config.toml
d_expert = 48
activation = "swiglu"
moe_layers = [0, 1, 2, 3, 4, 5, 6, 7, 8, 9, 10, 11, 12, 13, 14, 15]
vocab_size = 32000
positions = "rope"
rope_fraction = 1.0
attn_scale = 0.102
init = "trunc"
init_std_o = 0.044
init_std_up = 0.044
lr = 0.00233
grad_clip = 1.0
doc_mask = true
dataset = "wikipedia_en"
Below are experts of layer 10 (counted from 0) of a mixture-of-experts language model. Rows are named router (the router's row for the expert), gate (a neuron's input weights, with its number), up (a neuron's input weights, with its number), down (a neuron's output weights, with its number) and show model dimensions 0-191. Each number is 128 + 24 x the weight over its row's rms, rounded and kept within 0 to 255. Numbers have three digits each.
Before each expert's rows: "mostly gets" lists some tokens that are sent to it at least half of the time; "gets" lists some tokens that make up at least twice as much of what it gets as of all text. This comes from a sample of Wikipedia text that the model never trained on. Tokens count by the router's weight.

# expert 41
mostly gets: " These", " After", " This", " The", " largest", " Despite"
gets: " the", " The", " and", " first", " a", " ("
router:152118144123111133104146110126150126118147122145153150080123142101124101117118154136123096118171110141113109124127173113104124101161156111118142129105110164107075123135172138157147146109163146097119131134135085118129128140111166120158097119138133113149150148113152089098094084091114104097104102180115111176128087116149133156124117128145170121094149159118099112084110141095128145125129111124132087148179139131094151136136098107149150076160114133147098140110121131126114186109110105158174149124164095129121142128180101120130123120169146140142182092087107099105145121126161130094
gate0:124121117145123148106144131162130158119153127137110112150158122111152091096130132107169114130149108135096087091117104125137114150144166145181128087132122162114108154140077133144147108132145106102132144112156119140126138129082158127149152127083101159097116122125128140134102119109133136139110108143129082158133072125164093212133149130164147123104123155141126110102149134157178112128107104160124126179137133116083120126112094124122107078163144138144090124069119129133146153121100140138127125137093130158080171161168130138114157110156134145135158146109128107144135103077157128083
up0:132159164177154133121095138116139134134124170118128140128131146148092140163133153101139154155166074103105150140120135149131107076109162151160114151137151127145167132115102148161116151117145118138151120134116083134150116123131146150155162097105105141133102105120088122137089177143142145125146148137084112102138117091130138130201149110135107127107159133120128082148114134156097169095093164119123153141158157149081116160119134153129102110131148131106104129122154099142103136115117123143127162142115129168094095185126143159113126123101131145098149178184122083135133099121102143087
down0:169141129091151130108118104074128140113131163141113132094091157123147129127119135144140096102083136088151136150132137143145138179131168124160166129108152133130152164106144132087136119115112102143165136124113104151157116157107120138150133142155109148123112127159147117100133117065132102135086130131150102094147151140110145096072139137102120096137133156159172137101124077137150095173167126143122124115106153123149123143151098104126115153080095119138152111135164125122161099109148136110057143128151120109205147169098120157157145109123135135103116124134122154134091145158155123111
gate1:120128145159137135118127135100130145081151134148124103067146144173129144136134116136099134146129119140129112106116158117097113106162136133106167134132103150081101111101165106110170203144193131139162137122151142120152112192129125142137159123109160103136121115124124103144102119133159125174146129164085145094124123117111110195124090131121144123143141094163122151089128156112130064103108109104138111136176131140121160077138109104110090086142132158123115120092099117108131135146142144180135108103143139109118103127143091115116126138103177130143105130122142127128087137122161136141
up1:129146139096117171130124161134119125117106152117162131121121117075116169140130108136151142132127121115092098150139110161186070114128144110170100110119092086104147127163107102104146115163099112142126167109087132114110109105135154133134153129086123116095136106152133137136122107159125135188098108132180097157145137113150097127121113128143130134105129132156133146165140069150133150127129198113103167129156097090136112159148141192118133103116114128115133130109128120158119118128124174136112201164086142159143130146100125161155171108117130142138127131114121144155140158142113127107
down1:122091147098143111128122130097160148110149136121114150113104124155150126172127092161087109142090132106118159146101169142138125150147087141141201171111139139151123133093098108107101200120141128105161093144137142130156094150115118140111159143151123117155154130099121120165128107143156175128156129119148144134141146139154140129107127125105112121123135144119084127122142111089104148126157114160136152123173135112157124151150113119117111111151146139125084089129143181114071133160163133144124070138132137114093123115123134103155090210143101107153146122144136130143160106128145153168
gate2:118143146087093133135155110146121095153105142144102151151110139122114112110129094156101107154152147111134120173103116127154136128129135146146095111166133180145122131131114100106105089101125101141148121135165141129089104158172142119133152155130137076129127072095136088108077076131108137127121120133143120169122139134176110127101076116162186144119122127142106142139111109117152148136111152129102152129156140060138103171125094153091126160166159129133113102135136145102118152139165093142104148067161116131124124176115126156132136107139108127189149116134115105132127154109115149151
up2:127125159101089127161144123151106105120131112112144136083141087107137103156107122135150125115116139098097155148115146148105160106107123117149093131116140140113117107147135110127143143165132150168061121124146090134162082095105170118094145143099097149156150146115123118119142139111120137156116098096128095145099148103145129136114112144086145086137167155152144141099131116105123128103101168127158093117143113132117093142119082125118164130122105104076142138100184096082126135155105118147133114154179113159134084111137141132183157122140085119153138134149065154118102113175102132120
down2:122145131069151145190160166072093156115139161115099092088142133102167124122096139140093137178154136146137118098115129099119152143129108163125156170182159121120127115101091163138107116128125147095133113141141081124139115147109104165116111108167138168087103142141119126169155117120134107106135114095152119130118096134133103116079129159128079095141129129102098120142153115139111135126120087097146111166095085126149136157098138126164128133111142101147089105129112152134115091169132124150165117100136108134127112089109143176126109104116153116125130105139120095143139110082143134127
gate3:091108122125070131144151085135141128123092118150156101134062112137118153092164133145145116137130171139092126133156077131121101134132154089131131079107133122154127103199133165096132124114141147116149106194168124108159109133173114141110127117118121101085123147135106134129124132088170119101125104124108147125124126096138105133122142108108119153119138142130130168097133162143158078158144112136115112133148136124092163129124124122167125150163149124113138059121141108119101113171114134121127129076110098135132161143116157111087140147139140145185116129138107174142154127098158111103
up3:142113109089123130125122132096163121116128169092098154110132086120103151144091160120112148116111119129146108170104130150150137101140092128081129145144104105188121138097145127078125143112156091108135124108119153164147111123166085118140114117159150142086106103181151083117121119148120129154101135157153121082135117110110121151106161168135118099149140087125117166144158130106103092145132135105133119100119069082129140127151189124148132128107133125148116152138159141122106092112158122162133110141147128112130114101138152123173147140121130131093159123110091100137147204124129159161
down3:161097157173167137107123125125119147077116123155149090127132137123113133144119082125107113113102147157171126168143095163161132170134156095148118113148143097142156114155157117134091100126119112119158165147133115126117119131205125150095141182150129125139140136152133121117146095120109117142151103073087128116110155139122118124152139097132148153125138105094192136103121146123161140115110144108144129115148101120129158158146154109113145136083162118135138113141144115106153128113095139123100121104177111100067133064133156138131170132093152100115092158114129133168136160110121102118
gate4:182113115112143149124133152132097135134101133128095135167150159101112108112097109091116172149149080111124136127146135100109132164131121155129127126142110090092116072124096122149131162092165108146148107148098147150130148157139164126145137122116155080157126116086120117118092131083088131151122121126129137146156087155139170129160132090152135165106196118114096094096135138114148099135155109131089116124197110117120125160122163129148115127132144158138166147094153127106098148106116122101119124119116112128119091134133109102121149118161131163098116161145107078144193124113122112108
up4:109174120126137140128143136099131102151148157144118160146144185157150124116171110117105113141144101155121161144122093093138117174078130113120091129164117113129131133136140129115090123155130132119161114145140132118134196095152123139088138140097148132127138117138152098080148205126154097127115133116153152110110123152100098060140138135103122106167079096151118138095140148140117117135141123142144158096121125110146121093123095131110151125145115092138112112132124084126127124100108152118131132115122153100136120096129151169072113106135109082170125115132118186112083096105156090144
down4:182092200116159143141145093161130115137086121126143121079132143147123118112127124111127150152118130116137104126128114096146123123118145161082150121121156141136129132144142078135114114132114109144121170090176138096124108076100090142138087139117143138149161120140120104101118122095111179149095121098133149145140143120112112114166164108145127128102095137103096148137115132172117083089122144128136093109111113127129137129126093123104134114099081103148150147137120110120086169120153157109123132169108185078115129130126137163135121138102138098117085127131120163056090118094103133145
gate5:144124155136112119133137144143128132127087095125112118176083139071135123119114146133150080146182109128108107114145173177150079157097102141179144069153116099107115116128129119112122119131139103156098131197157100150157111123107147170161131104099126124126137080103137107138119149145140133152169123175145142152135095109166129164135118089130102141138138135126139093141096131139148132153104130150139181120160132151106084144130153109116098131132146120144135126142124169125153143132149118128163109153136119136050120120128145166158103116145147121106134154142122122106154150125127071133
up5:119124084085137148128131098129144135148127137119130151145073155142146126122145167127135132135121115151140128146158170131122112112137091169142126144114186041127124082141114173118122140095094094117145123139081121109143127098162129143156129141124090113166112145129140149125142119105143111105101138090098130099156168099116128059103141119123115122094114106069113107125141119126130169135178148136109117115111122090145127129133141138090169170134162120142148103137128148129137162148163132108140111111148093118109150110087118114151124115128125085116143134168121176149160083090107098116
down5:083132138112154136154143095127171118123113129126113138176153115119155117116144118114151123153171121162123141120101179135138095118122138130098128127084129155101084125106154126143118114119089120102124130130126110093153106104086102103132141102161150164169156157153129122089123139130091045081149103145131121152124123160130115126132113096158162152105143061141127168139150142139133128138099104152113174130142134133162145127104131127158117112061161083135092133094128085138131142109083098155144106145148134127125118113132160114102126138151167116175114167102130118140127102137098140126
gate6:133105113174137155133145160107150130051093118131126157122125168171144100144119077121158116119128157120127107082094105095125108128116150156095134111104124139106104155120166141125149151129133085129104141147137132132135133148084100158135123138120167080128108137123092105080098136142147150096111143121096148138110117089112109135129143145147110126105139156145118157107128162082116082140074115121136102115144140091110122120137132127130098095151096136175111135135096147145113147128155120151161125108177122138144107186125116094111140132099152155118089157085093134079129124092136174133
up6:096126178158152129080140151102123079115130140110135150132136183129150139102133142124094120175172099110163121121114130135134122125154180098128116131071138125101117139101116109179142121111140126111118119117115103095119149140154121109148128128142170121121130160154104105099097135170141166119135153132121190157126135105186146113159120155123117122156154114111102141187139152091138141115141119132093121108118165122142127102107125136134093106116133152159107110138106086122147126114092147135121113132160110135132125187157115147082128138129189136116138080095132069091161102112145127122
down6:115164123135141100148145150089118097132116118129132144131140126146130147136113137170118101094132121122145113111090133133152081115104093157110099106131165111144141081123091069183158094123170091151155128107131108098120128140096092133103126081131164123130156151103138150109119117121128105126091167141122152120111086143120131100150111143152125121119141120111108161166119166152133109133141137107140105146126129149100158101070133137116168160113127128114122149125077110134220143143124152121149173127151122143201163128141137177150105125158113126130102088148126111147112102134146142140
gate7:151143132121129089120138144117092115128136136132121153132117127101115112097112136120091077114167159122141104156155140070108117133118125139146093106172107110121101153111131128137103174114161144108104152112126146129096123154112143107121115109097129116094126140117165095142126157110114124107109113136123153159148112170139078152153088131136131122131115117107093100139110148096115122168139110095133136115169157129121083113135080131106136104143149124119110162068119104148134133122129091149124140105166162157129135129141060126170121093156122119150169102034123115139122089074146128105
up7:139111130112110120094118111116152159140120134133144105139109142166100147138089161180132138134123115140140152119155155131159151159088112128122123106167111127153136120137162132109100105169107110127131122128129110137122138106187098143120130127136128081158132087111112153137145134101173123083086153105147140104167113105110111118102109107065165164146127104121193097106087127170160117167128126163124112094098181121136146140136149106104112128071131144106176135144085122136130115119139156107112125090148126083143127122159157158165097157104141125135128090169156136139136156139154117141
down7:220093110149136122135103136159126111131120158197096132097124148138115097130116144143108085146118129125109101113128133142123105142103121154073127103153147135127130099124165123102105126106109143163141093152112135108142174111120160120132108121112149089110148166129130114102114092116109147113124128092156169098127103148149145089086128095125127120090143137136119115141117130120176083101129107118120128114136096077132111123187107158136132136093148138128112117150125151080112146073139122138166122140101093119110158128117070148137125157057146138128129172132142127116114140112101120139
gate8:127108141146154128106132111118157114101161086117127145133135156085135114097160116127152160120153146145135114113178148147145149169094142120145116095090157120133121086137093156113145146117125165088134146134146163135137151107101091143169108105130105161104124112128108129116149131156116105121141153113106129133137098130131157126149144128160113125100146144141137138130156139154146177166144103134073163196082144152112138147145111139137131082203134156126110059179143157181118142109133133157092115099103154128121166120155111118126117113134135151075171139099144133139119099127133119133
up8:120120138123091116099145113143139082139157151146128129157123149139160104090124133079148089147165148078119124153113099158142098104140099101148101130167144154144137089180070143121150115123148115166136117121107108150133079109156076152119100113136124094120105136145134117130116122117129128146103158146189136130148146139166113123106114143179177164101151119145116148119079151151140131124167162165140148128129136076170109112136131132168104108134117098121087093116136123113124176137111130130104137117138090115085139113153132131136108126131116087139138070162118153131114146132167139114
down8:115140137126098095133142123137116169125136105109130105094067075126086148170127104073102100124149115130092108133141137091132118130110105127131126154120124113092087133127147095101165125169169097149093157104097154131128123122128117111100110135140123086145115137103143141109126120103137149154103095134129148131109125134142106163161102136090140131090149129118148155124112148176132107133111111158143091133121138181145116116170132106120126112109102136142112155089074124120096150125128134126156149169101172109102160108158095100086130183125121129152128128152150083142115143143117203092
gate9:128092125150123137109109161137157100141145111116090130106112129098188103107148104120094115133169153129105101136081107160167122111112101121125146097098147120149127128139124113155123106123133130118148151125144120112129164083149172209166171139103136110113170097134102103101140134148164099126107134136173138132099126110156109102140117146156092106160144109136082077133112139110156136119093097134111130155124136098119162157105146099132122117107068116135129149098100083121096120157094117119134152138137090148141159145121148166151148134157140151142158127098115146127159174149114088132
up9:129123145148142125125126084131125156149157126165118151134124141155126177135130137116124120110196161147127094131129124099109128110151107163143125108117099126095091123138142123104112121077188087101116163106128163135116158143158136150133144123125076132166174102140138081127166128089135125100115141088131147123160145151120153097124157083152098145138137138118122147145116101076146142110146150132138114146139148073147118120098073139133168133118106127137152131072181111159099165102114145145149125128147128104137164147108130078116139120127104110144153175088167127121105143089112117128
down9:124140123114113112202140132090120112158119147123121128159117158110144117104164121139122129175146129157131139056202137125108101131114127134133115159170103165114088107128150143122149105135126089077129133157147139174103115163134131124115100146087123161129108141158137098147127147164100124120128130095142097134138135145110126153123121131134136185156092090163124143136150114123139141158118154126127148122069144134129116110087114155132129125113132150152072126153116121103183078109093128147149115157127155136149147167105153158141121103127146116083096117104121144091108171147107122098
gate10:118159131173095116092139132158101118114095136135113139131144134106127147137105176144135091110148130131116081131137170133124092099120168109136126111107098139132150133132123112159105061124126111119134100095087091090118128096146106131117132098104141138104173091160149134112143113103108149143138132140156118105139154165184160150181106118151145122139123143129130137102118131162184105109138119072140120158120149143091121149115068135091140109118105130146107116156149117159153135119128132100189133087121135115111058118122117131105182123128117129106114115117093118102093100119086125110
up10:113128100135073123101105100146120109143098151111126127139147132148134141092122125122131154121154097146131139148099145131147083129118134170140104107099129113125140131113115101088116131140139128133122193112169128149131157096134131133134156172081112132064127094122178157143110156152133115142135145087131142100107114093103119108159114174113117153143126115159108134154112158128142085130159171109123181124141123146140111081159146090090153142156132113081146141145123117170136098137115160086058151098100144147125117140124145141090132085077117089144142152150149137146131090131111134129
down10:115181086098136144128140120107153087143145120162151102124126174115108102104164141130148119111119138145156150149096112136127111193135125123098147101147116103148119121150146100104126161150153101116152131185136120145136114105106139150130086128135114099129134118131141134103127130073145120106123145071132125087151113167063120130141159135048154121134160123119111153155111141107129108158129128147107113153098119133144139137134124140133167124139120096156148161159104139128152090130099152111060104132132047150096157122097143121112140136133078128139113110128123137144120094092123161140